config = dict(
    experts_per_token=4,
    activation='gelu',
    normalize_top_k=True,
    balance_loss=0.00329,
    norm_eps=1e-05,
    batch_tokens=[65536, 131072],
    seq_len=768,
    steps=4512,
)
Below are experts of layer 5 (counted from 0) of a mixture-of-experts language model. Rows are named router (the router's row for the expert) and show model dimensions 0-159. Each number is 500 + 40 x the weight over its row's rms, rounded and kept within 0 to 999. Numbers have three digits each.
After each expert's rows: "comes after" lists some tokens at least twice as common just before its tokens as in all text. This comes from a sample of Wikipedia text that the model never trained on. Tokens count by the router's weight.

# expert 33
router:470552528464523469490567428506556512504544432516505426473509494502498507531454507435515497446575440507451541497469503535509543542409470511496547533506483494461507495459517464482453496465489421485429573497476578501513521484465468498486533419512454543507530514506440509437523513427486581465479470498513529467477469483597489549481531523427443536496536501513509496582538483486484501433542527539513505461491465488457499459491588501472483523540508500422481347505535473560512500420490541
comes after: " is", ",", ".", " it", " was", " he"

# expert 41
router:538533435474487444440575486508533571511521511447492519496532509435522529509480521516511535464603511481395538484525477517474493541441441494467528499556468456480586519470450577476542541521431458478497498506521460445469534523506498476440514468531475464484503559515518497551492467512496657456492486548504568493519447507518519548504444531459481536448535468526439532477537565497481411463507491483467572512489508490546568537500517520466516556514511439457545547455521473513553527496413479
comes after: " |", "|", ";", "-", " (", " -"

# expert 10
router:494526427498517528529542403525563553556541423500531477476490552498592569462494493512455452529552478477482581395478449519506525535507484475442545549508460460404508535514488507515496528506464441435486477457515511523549533517464522470439544469491528441420536577481542499513482463466500498463493476575491535544536563545537533542540482456508509551480507390497524446495481519486524431451489533558445482443464574497497540478439533561481477513535511440500487527493532453502534475505501504
comes after: "-", " |", "==", "|", " a", "==="

# expert 8
router:522504479475467501459516503506541537503492478467503518504544546457477535412391562535480497518487457521508478489490490384483498539471457465497495536500482394479552494445515520481540481518456388404474547516502496518501490517498476468505559452587456527440500500492495556537526513512541575440537434544496542397493533409480483519510524527494458492554484525508549509484491471534524413442561508505506532470517572529489556508470547506471489498491533455428444463452490515475483393531529519
comes after: " (", "-", " \"", "\n", "/", "–"

# expert 47
router:565511482487480469419534478459556524521485464512451454485420542532529515476460523545532468547544504569481463483518536537522492532450537445477512484553461481503481492458485503485557591548517467451496543515410435459558592495526479541487556499544511491520459497544461483546571486483490501451445413496483523543502500480498488600500525517479505501524457368477481417575496563532487486480500532525475508465472515588536530517492523521535495539497558476490464471504551506562537521557466600
comes after: "\n", "|", " ", " Genus", " won", " Website"

# expert 6
router:446530455486481511507556382564531529555443430512463513569422550494506562476449512529413512505515527497540588419457470459524454559503436521474528507561397492497499533495446495524510546529468449487500525462475457519449516489442487535466578483513497514445526560440516529477480486458469507491521517516555477502506568516503544537527474476469441502474466528499442461516483559531505468510537494555439483471489507528480529489411558469508503598484512397455493512481502475538460494517526559
comes after: "\n", "-", ":", "″", " Born", " •"

# expert 37
router:530560496387499483432569462554575574564470443506552507530475484449537549479443537488477473480553471503488480460519512476526506558457497466483553487516463475435578490460453536482480529492429427434453544500476473453510536549459446532422545471509470466456542541544469547533547461479519529501458514587515549493530489475525505544523468442487447514446481461546471495510545520512481509470567517545442562489458513567481539547434552484459479530541521486466487492412539465537522494506447535
comes after: " |", ";", " for", "18", " from", " with"

# expert 9
router:520511521468432475519645466498523576548470520533491501470464474460481499497500575562435444453509515521494492476525457453497463513457463409446563469558466457499503509473516489459486560511489492458542504485505475536521579495439453492472548467469427485473550524543436504505486506541480507474455475482543583445517446512487498479469535427511460534552505463480439463510519519533516441509572497542447561567500560481502485530430513512489537517499557527495477471470624454560535472561467496
comes after: " the", " of", ",", " in", " The", ":"

# expert 46
router:543616480454487525483493472519558523544550539505498465507502441502492515500448514533474446493505550426477508451514520427474486489522485506488504540479455489416538478468524479518524516526390471449476564533520532526487502514470473501449502503463520496446544475483497483535501482510592538493477459501514519445514557491550428552529566530447484480455545440579481446519523525480420438434555598496469519525471549496503550494486577473557555452473575448453469481455560522580536470514459551
comes after: " S", " D", " P", " B", " C", " F"

# expert 24
router:500603495417490519467536489456531542515535463556512455540497490461526497513462561501494499529479496474521535497583476448447491472494461539515516492476440489460533536483503532479487536464527482453397498481495527426510563494478484473508466495521487447459578545572469531505558464419521500427474478632543575482469502494457530510532434511410502520479524437523440476471564555590466518475512539544439501558501498560450473557483543510451484513507524494448510459454530516519559476492551538
comes after: " to", " was", " and", " he", " also", " were"

# expert 35
router:518534488514449515448614454571530536542506502521529496453509458411543496447479514509410483500546416472503484457491507492465496551435523497496529434482486451420534516460467539522520530584457469503497570516449490429512460492457471513392519462540489462446467529490513504551480474532468477490430518527547503546480533512501520559465493527466511458464460475529465495497481501493488487418563584516470586496522536520480509547442535465452539497531490447457464479469584500533537487462405549
comes after: " |", "-", ";", ":", ",", " ("

# expert 13
router:588560426459496507498545471527533513485525509557499534489431560498516524410488547539457538441516441578437486460532479499478539552478520474499499511559506524497472515472454584567514506528458448441389497529494497500499548523459483480498476419462503507532569527486427508490451441400544560434515527489585548456498520482482539550563467486482502439461531512521455559516505569492466539518506463549496503539448510547449505524505518423481521495487507509515511396508494493551513477457466511
comes after: ",", " such", " known", " is", " well", "),"

# expert 45
router:566492546489440507477647473548512544555490520493491517537468484439542470535503526529421462460525442519536485517496471456457484534451489466447563479536494430470528507434500516509498522548484481460520480482457490442530507500399480537449518454572441480463525507531423479494461476528489540413461478499523512447515499471499419536503419483503440486517489495530368490522468493513453435472558550536431530514513508517445499552456512499485472456534574489506542492440549481499555503495457525
comes after: ",", " |", ":", " of", " \"", " ("

# expert 32
router:568578558443446468518550463505543549504482473452541547479504529566528522430475461517447458478560495542457584462572481435519465501481494431512567465510472503416513496479465501527519538531513500443551497467533498548432578503446430452433529517496545478460561534529415531572498474426556487520523526541491535501564500469540545522495529468506417523418562452496542467487510528535499519481501551517421532526428581499490496526539527542511528497476476486504477491478518479538508491552481486
comes after: " the", " a", " The", "The", "'s", " this"

# expert 14
router:521531469463561533465545511618573509526431448540493465507548539463544560494517570527495492530504498530526404468517480502512536518517492488533572459468488488505519493468501498497496487524467489375422508462499477574511501527472500447393446515495519502483503565506463605502484462487524537526456502562517594522551470497491539499512446508491465489479577493532521492499467535508527416501523523563518536453485570507524506506446580496451561557496530486479494429472533500579490526481503579
comes after: ".", "–", "5", ":", "6", "8"

# expert 23
router:544551505429479533533558478452520548553521435543486533544500489509519534491490550475511475518588531533477526509517536516557535484485511451503504508576418373458567487459437526553465503462465483456548475488406495441567518539448461455483514480498505507469547575510474522499488487497491487475471527534507507456453515469490500546557483505526446460471514440585551476519496559552500532498582515502559578509458482476506512492489511493584465503518483490427470400397504453490507489565508476
comes after: " of", " in", " the", " for", " to", " at"

# expert 18
router:529552475434481546450524448542515526539494525466482496476492515513510554430520459504429510489542459554539419454499464541505464548513523481480494443448428500485478498464487552452565420596429491455425508547533497543507525474466445578524524489543453521443503505533474533531534498501441516465517507563571553507450461509517511490515486530459512498443530416536526546479512458557481472524550484508456508476475528521489512568500522508564553534457510521423528476448609463490504395539489555
comes after: ".", "\n", "==", " ==", " ===", " U"

# expert 7
router:488553496452482544460594437508550540514532524506569493545484483497516567428432484497490500476496502443435472477535474377548470525514501482470528446470460511437493492487462545522512557502462465488425540538498494560464576572502480571534517481469498442415491564549462525473510484502496597495464542513547470484497481475523477523526519478444427576473482429541525515574498515501488547536501452503468524457413545510515562505455540509537426569517521490476482460482515496522476497451505576
comes after: "\n", " |", ".", ")", "==", " =="

# expert 42
router:513564499422490496392567482525571571563496443520531498552494492460556541476462517457461498486560452453474484438530509462490506534466462456477572529536453498432534510454474562469498548502444432463478550531505472466526551520448454520420577451516495492439544523531462558558541454480520552491442526552549555480523491474531513564518477476490479505469530459528472463492536528490489473467555489535461545486490525565500550562440543485467465545526512469445479470438531457536544472523425547
comes after: " |", " ", ";", "–", "″", " —"

# expert 22
router:514517457473492470434520473463535541550440499540518518514474482546527579471458516532466478457533520452503498460492481469505491506458471488446539439488407469499472499502472515509558497550489477494498466502558505555448515477480437494476471508520445477436505534455464572514525458493509607465490520484574554481513535500489534565457410446495477532466455540553494456548475511476520497430533459618466557467567507515451575517532511484544436551535494520385496466477448502547461540502439584
comes after: "\n", " 1", " 2", " 0", " 3", "\n "

# expert 5
router:551532493417492496410571476518579582553474443523531493524497515487533548502488493498473458480570476489476516447510494460509527532456440473490577515547446476442562492445463545494498564538435431455456541471480478481503531538439453540451557468528476484420562539533503538551522454496537544481446491559537554520521473475516518546523465507468452490479484474533478451521512524528466459444549532549446543478450526540466527562447559511485506565511519479449476470433549457556527489537446569
comes after: "\n", " of", ")", " by", "″", " is"